Experts of a small language model.
Size: 9 layers, width 256, vocabulary 32768, 50.8M parameters.
Experts: 320 GeGLU neurons an expert, a sigmoid router.
Training: a variant of Adam for the experts, 356M tokens.
Below are experts of layer 4 (counted from 0) of a mixture-of-experts language model. Rows are named router (the router's row for the expert), down (a neuron's output weights, with its number) and show model dimensions 0-255. Each number is 128 + 32 x the weight over its row's rms, rounded and kept within 0 to 255. Numbers have three digits each.
After each expert's rows: a language model's description of what the expert responds to; "comes before" lists some tokens at least twice as common just after its tokens as in all text. This comes from a sample of Wikipedia text that the model never trained on. Tokens count by the router's weight.

# expert 11
router:127150123117059067157141110149106160200159119127099151157138126136105133206096118160099191147129073152151115144177110130138132168152109089245213107138139150130121189106151161146123161167057133151154188162100116115078136081094112134169162152147183112166089174089060107117108123095159065134108135078146097187184148063123140164130100116122088117169107084137109136137125100146115139174107149071169158118140122205166178158117080141151175129099104135120092137126132122129166150175126122146133134145099105156120131111124118139157107108144197080150126201143157154137140140112143153123148196126149133112168168122110101159120104141136039142124112112135099117047141113132088124143159163124182128138107108136115199112124176125138110113089139141120162137105188164190092152118095099
down0:102138141152149196072143182101153113162103154094169187145193112154148121116164140115103107095123096040135117141068103120100168181094132121173149100149145168139159157137177140166207143181072058169146150109131124147135197084135098141113108170125156159112129090124153125156100105097124132187128094133117136130122090178085127095148162090086125180140049064138170110127115077137136195144127093148168067169137170135143122173156115138123097165119122140072127134138167132053132121126113135110060131148126066180108139073197142095084088161126144084138130128155170119121141156120123111103119114119174092139051097128114170064064109165147099102112113157103203149147094144133119117149054089133103125132121119102141127091156103152156132120130127055158130102126142080145104152116135098
Description: Common nouns and name parts after the, a or his in prose, followed by of or was, e.g. wife, company, United, 12th.
comes before: "of ", "and ", "in ", "was ", "to ", "for "

# expert 1
router:108127103128144094185172055156112177114135146123105200164110138074088173184141112109076185118122111074096097152147095162109195147130140110117139135165078158135131148120107174100099163120111199163173132119134119137093150088107091185133074102139143070109102172124107160170125102128171118109097144143156133170099135127143120146163190176122079112118121037119165148127070107113184101150142111116153080069130115136160119162136072112146120205103141126083116131125146105119122180130087091178114116096093150180145160164149159130135155083106155123142135163152113114161118121093139144100101120196221100139052153053115148114169172126119085139149129086148099158148176165096083149144116068113091085109111122122149124113139180160108163115113195161156125109086142120112081128107061137
down1:150173156192157183116187134140138094148061163091175154109211142199169120130119116131134186162126110149161160082167083116142122113106112115177105111126103143142184179197100142142083125034106164120134082142092095095198141131122124110113141070139127176119157103171083125137132104143114162124130141156115141219178169116095117127172106095115139145148107081155098130138155087104134115112141189189081112184187107132142117109136084180096154079112152134072110159118122186105138134135112118117219182140131142104098119122123127096177083142156094141158154085162071140083105190111151159158152127129156170084142143129104073097111152151118168134145131098129128120113125109102107167123152095087114114081081127055095133128072135105123129177121168163108165175149095129179145112113139143
Description: Dashes, digits and table cells in sports results and club histories, e.g. score dashes in 2–1, Cup, Premier, League.
comes before: "–", "| ", "0 ", "1 ", "201", "2 "

# expert 8
router:173109146168099100194138057134098124118148144094101116158103101150100128119167139087101123052109141181131094106158096122144118113128139103185118120218135189130115123076143130085121177119147153093198138166123179106110098176138117129113105095100125085063088174105146190073143128152141091123086150114176091163166115126108152168121168160082159102142110040168124163145107087155149126148121139096066139148176097097141185132146135187149107142175100166093065190060113081167069139127131108131199068132161100182121128142119144124060109089165082086109156137109094120136087105101198152135090182136185117078096098139045132146098129108111124158141121095092093138094117130160123125152110159140098100133087151131127134123154161152149140115127172153098131164105159109122118156157147117
down0:137095182140134154070147092123135165158131061129108129182134048163167118089183169119071106099106191134082119076109186142127129118106173093123142172168126178114077132164196143121092144120179127110153125126097144156125152124178087178094165177122098106089089168122091122177142090137111164094110124151086124126127123141155127160103211138118148098110080097100133111128194108153125177160106146133146151170108088127101100202131113154166087109154155113176113100150131115115133104144149191121146126169162094135120123152146156101055129157038153126090090169143081146124161147127151133044136082144076122115179104067136144149121126092128121116179110105104152149112095158139150086066148092112145137068087097185172110140098173100114170161176072102077126159158115155155120138135156140
Description: Discourse words like but, there, this, it, plus units and numbers in census statistics and measurements, such as % and km.
comes before: "of ", "in ", "to ", "(", "|", "and "

# expert 3
router:093164175142050066147175094137101167112101147091128162153139164122145100159124108122064157138138113150106111199111118099149157125118115147141196106165060218106103191113100161130093191118118159152207133151090146169117156111101141171128122117133153126127116127127115075171164133197170144134110126150185077112099132096086133160132151161127117130124088044178142115161166168062146120167195116104096138097199138138208136162196089141186129103128104172128147151065125160131071143168139156147128079152140118136155151202114124121137098162126145131134096101124146121153170138102149107156125146141215112111117140127170127137090137166092112085127142103127129100110134162126094166147057109126123122099136151118162124141131204113189138128165130153111137119054103140168130167139093092
down0:075131143148118158074100126113123144141156095114106178113134133162154139131108129120126101168190167094119093122122149179141122137148121135111089100124138073163140112159143083135139113104139112170141153156127095147165070109116039133100124189108189118153098108156159113065168160195163070115151117162111113130113154102064097115139108199121181166190145136131100167181154129158110175090148166135138105149169091153074131113153210139126080134125117128182084141124164136160184136129081126180097120158120127103110129106153118132067143089121107120039122126107140104115066082206076148112122123119116107050071102116182145096215145090099138133077133146134120103033090175108123106146115144067131168149174121111138146089143192155094177104103149120120144126139090100113087115121103114
Description: Final pieces of place and institution names, often in locations or coordinates, such as Street, County, School, -ville, Oblast.
comes before: ", ", ". ", "-", ".", "′", ") "

# expert 0
router:164088090106108123137136080182074089157103103105116095125124094167127157155180098089116185134115132159117106138129143115118150167118110102081130131113048119071116165102140133117116103146160128127131059130152178071109111119098067150170088103158186161139112115129121120111152089120092114119167163090092113112197088141128134111116135131048141127135098037169129107131133122127122148165146130187184132072111117141142142155108134141147078095076180087120134122077082164146123145184156176253175088109081115138085166143140132174142140156127132058139129161150158122093135079123131154191108159165194104150069173148075119140090094155137158131139192156158037148149139124082127153140085090143119093141140143173116131128121109116135127111119148115088083114134195125132176174093121123
down1:124076047115134128093123161133162128137111175112114064152083066140171159127094157145157113106121097181155115123132139135138093107140146139104146139096164184121130154167078163081111175150115161166168053177093192150148075186120106112184161162172177108172141154104108119171162075060125202111081094167096177189091102096099104125117094089107173109091102087092112168097080062123101148125108143090150093135069101131108112152112137084107122103111081100118149118047135164102169109160101095108130150121139177120117126157132134073117161104113106077122073125128077116194126128087133183093143129115110142137105175160145130125172115139115173149147136121114095117126074107154102121197139161186152161101164107166120187136127095183089149138162093155114113153058129150137141129135150125
Description: Words and numbers in wiki headings, table headers and infobox labels, such as Release history, Location, Result, See also.
comes before: "| ", "==", "===", "|", ": ", "("

# expert 2
router:152128125100165094156155093133124234124115158098138043154078093175123107142187127123056129109098074102126093186172135089182187162116105061193144088145123189108098209115101106102125173158101107129167098140148158144078149125158127131170135056140149101120116120139102168085146141090154092136130111135143120158202123121109124138135218160135107103146071102141124130100080132131191146188151115095161150081181128132139090201111109124126087149121088152133094169064173148112115119158138156151222124108167124125150121119126135163194108107151083097133111115112165177150111120121146154171069180098145074135094125085148181167124105142191132145111165161146129117079091147120089133175142159134133131107143141150115129165129132146111138092108103089125128165137117117142128107070148110
down0:124175183136099142079103109128129145138151153173166180121161162111155151120095159135134185156136161128143126120159105141149112101173097140073114162146117109114141182076156107148103173103150115108164097079143077156100208140083110148156112196142128054105096138102146098145126112158119119105129122146121112119090077115114146112140132095128162157140096000126136106175121121108106111120167131149167121135065148135098169111102136118185140132158115125127118215130160154038091157110124092111113049094142023161109106100134111063082110121153139176105094118170106136163147125130156126181205099103131097115121150114155151126181158113156087075096104144171131110116173171157118147107094065123137146073108111114105129113094131142147155097102163120143195146140133140092197151114136173
Description: Action verbs and prepositions in running prose that take a following object, such as gave, using, provided, of, with.
comes before: "the ", "a ", "to ", "by ", "his ", "that "

# expert 4
router:155163132128132004172150097148116211156106136099103137116154113097129101181146154160104136112132112115130072136120132106144154178172117086148153114127116168131127185058183136112123168178142129107148156164133160097081148088088133126179137107150173091128070156094103164114122104123086075086107168084172130138117079112134146111108174092094114183167090064153086110078132087107143124127135133150191160121202123114147125142090074139165097120078097125164103139093077174103107130170142174154161129124086118119056155153133089053168113090159157118166118142142150150109152107113131112161097150119173090087130145140086130132111109156169104097146160128125234092147138155105148160092161186158118184147144082155097161124150122090149151151121163129089131110126080173171160151080106098
down0:117091178133113147082092146138081110138071131077128157135195066124134161123183122109144099133096166140140125146099152121114127138039141181154179142089113076079146146173066126161109107162124095147095141123129142111144146150157138174156168117159129097077128142104124180143137072115174146087175159160133156092104122118122167116125161124101083143104160144160118113108088141152165149097102116055136132126120141101173178107157166132122130118132185114145093093114109109182113140144101096171136114124145104127142088086121167137154140119139088108177097131143173107069119158194181147182115099120154188180091171184083193196182125146128122123172170192072144107186113088150143096193090098159150136199123140132102144073139146085162130173132084103118111094115166123193138154101137211
Description: Pipe separators inside table rows, plus list dashes, colons and opening quotes starting entries, as in track listings and discographies.
comes before: " ", "\"", "The ", "1", "0 ", "1 "

# expert 12
router:189147157128124102175109104147116205141090158075148127130114176109172080126086146071102164156164106129119113163106162071138116107161153091095153104151066153105129160121132122149150111164116170122109131132099108097128108116055094118140088088123107154115103181099135133183105141129107129088139175105130070099126149148093122089136242126133099140133152038120153062142112089109164143108177127126154153108178124140129166159068136096131139128107137144153093160128146170121109151202147142164131112169112129149079112113175118128156110099203098080140139179125143152084047116094215162150070155142225133138104162132116142124122145165188077129117148117127072067135135129105138170143080129172083125120110113135114115172118145172131187133177136174102176148144097099155146077097136114
down1:090139085131165136078129113090087111162202193147164182139103150086186177136120101132142170100134154079105169123142176177150147099142090207085136089044057108089101133128108044140103119157082162103172165142124140146160088129123166174120140133119141127109110121070072127120132125110147135136138119097214178190174157117177111049120067119171117096143175105145179150103104145082146120156158123116145118132150106164141104129124135117179099138140108135108164135111117099127154151118114077171122132134091105134111149123125155108146179137074100151129123188166182097078111119120114103122140077113071133125058133087114075155145106113184121086140092184114116143155100155127182120094155103137142065138140083142102099098152055113134119120105067153098158145091123208146151119109110146
Description: Closing pipes ending table rows, markdown separator rows, and taxonomy infobox labels such as Phylum and Animalia, mostly in filmographies and stats tables.
comes before: "\n", "|", ": ", "\n\n", ":", ")"

# expert 15
router:154165142160176080180146071130110183068144117074127055110144115152130059154136081129063171089087152118141106132121154132099151115185119090153131100150114177178177170105119174121115100160127189133149116173118123114151133138125142104126156086157121131144131086131115115139133180134112139052084144084112132169113133209119134118105138127152129073120105024162103117160080115144095129140111165109121099130183080141147138137104116130136026127127134177124139119117115122149102135138154126144118130125178143152149139094076146223173118147150138131104134188110101125123055088096138117127057139157166138142088153123098117138108162168168144111153116134093080104099136119054103151106167112139084103099103135113085114103192132155127161131106164147175072196055108131185188165130093156
down1:078111154144035116115209137113116147127159107108152056177122176101129118170109190170128158204124177124106141129103139100153174171165136153141199093115144108139148169169090123168133129130094189080099109184095074137155116080129115104094084120131104131169137080163111107132085104101094161135155149150124218161145145094135091110171129106177053126092117105119106074160102109172178148159139096149086100188132122177150136114140180092095077073122170135096128073110162185152109161116077142117136118163114149117130059116144177098146116106144105147182221076112133123113177087143154166181120130156131122143116155164103135172135136115108124145169146120109098114131112143151117114124159136106064136120102081058179134121148142156128125099114108180173166109110149137153121169102137144
Description: Of, to, than, at and numbers or punctuation in census, election and coordinate text, e.g. made up of individuals, 66,198, minute marks.
comes before: "the ", ".", ",", "°", "″", "a "

# expert 6
router:057137081117150110109135123108123198135121161129131166112117104178129137136178127057084141129115115159144099136165156139153137189120072095172168155169121146070114219109086095119111167194160178140162111140106139134082135161108120131169114116126146073141097142187113086163120162128103061104126178126146100140147121116095139205136164179135148098129120012149089092148067104154062114167110131171195181105148092081136119152069138130130080196088081158133109126093119162156148143167149131129164117149137137140127151136110151146119137122114163093097124100163148127154130089114184130146063112148132138089107130113081126131087082169143097127094167117143107157108099208147127137121146126159125083143152089147073173172163136153165162091182102106113106167138102222137137108111112110
down0:145121143116137090139167111127129142127163096116066119177116179050153131095132112146136108151109099089114148140143169104103196049122173107101061142102143104121128164177109085099118176050156149136100183128166108136148093153115133171123138121111063148099164111129118079080130162126093149159097125171131117162118114118089134119099103066132079122112170136098164128180162173141143090135137060132169085126139123172057094154114192125154077124138180127085090141096168152193094120092125091048081073126151138140145137103149107163133127115141131182128062170163156106055153137146070098171168087142112178186104179109129125158121149089125127109110157142111122079094124106136102150111113079073129112163120144150080076143059148110144156139147123153146086123146134128137147129074040166
Description: Periods ending sentences or quotes, digits inside numbers and formulas, and word pieces in scientific or technical prose, such as 0.05.
comes before: "\n\n", ", ", ". ", ".", "-", "% "

# expert 10
router:139113142092128071160131070142140171094147110145149154129122119142136141130151158186051118096133101135077082148080102094153154084204135084182154113200135162066102136084156125137106162147122081148172118128145152099093113112125066151143098132110162147143144133167162105088126137111096109133155127118146089150103095192143172172117089156150090089170085044139139105114097078102116140176125125088161151132123125113123153167098126154137132131117096158134085165162129118139078185189118181195090136159134117145140153169083124186190122063072146076093147152101157121105102100111151105058107170082238085145146121119141103149103137145187155132086133116090098179138197149158065122131093099142119137116169125127140142096141161135163133158139122105091069151157147119173068125119084134
down1:123074078146096066152133107181146158075138145102155073144144107132139117140137142120123121136166151179133156074119137218156098120131112094176107126116134172119202106110121141110126186135107101136126125173157106111108107134203124112090156105102129147103110185080093128120097112111130116095091082133129159125097107110126185124194088158110115130129170173076157134119118172110165123161063120141135092122154149089147131124135114167097082125160151164109095152130114184163110135092089093125001097150138138106116225090113184143170118068150147069140079078083134127117084067129169151064153122096167098125167133129162109123175118132117167124155185089085144148135182125194105120074138120080150125117166119145135140048122158143157191113177128150142084123133140155102085142149129151
Description: The first three digits of years, like 201, 199, 196, and the preposition in before dates, in biographies and histories.
comes before: "0", "5", "4", "6", "8", "2"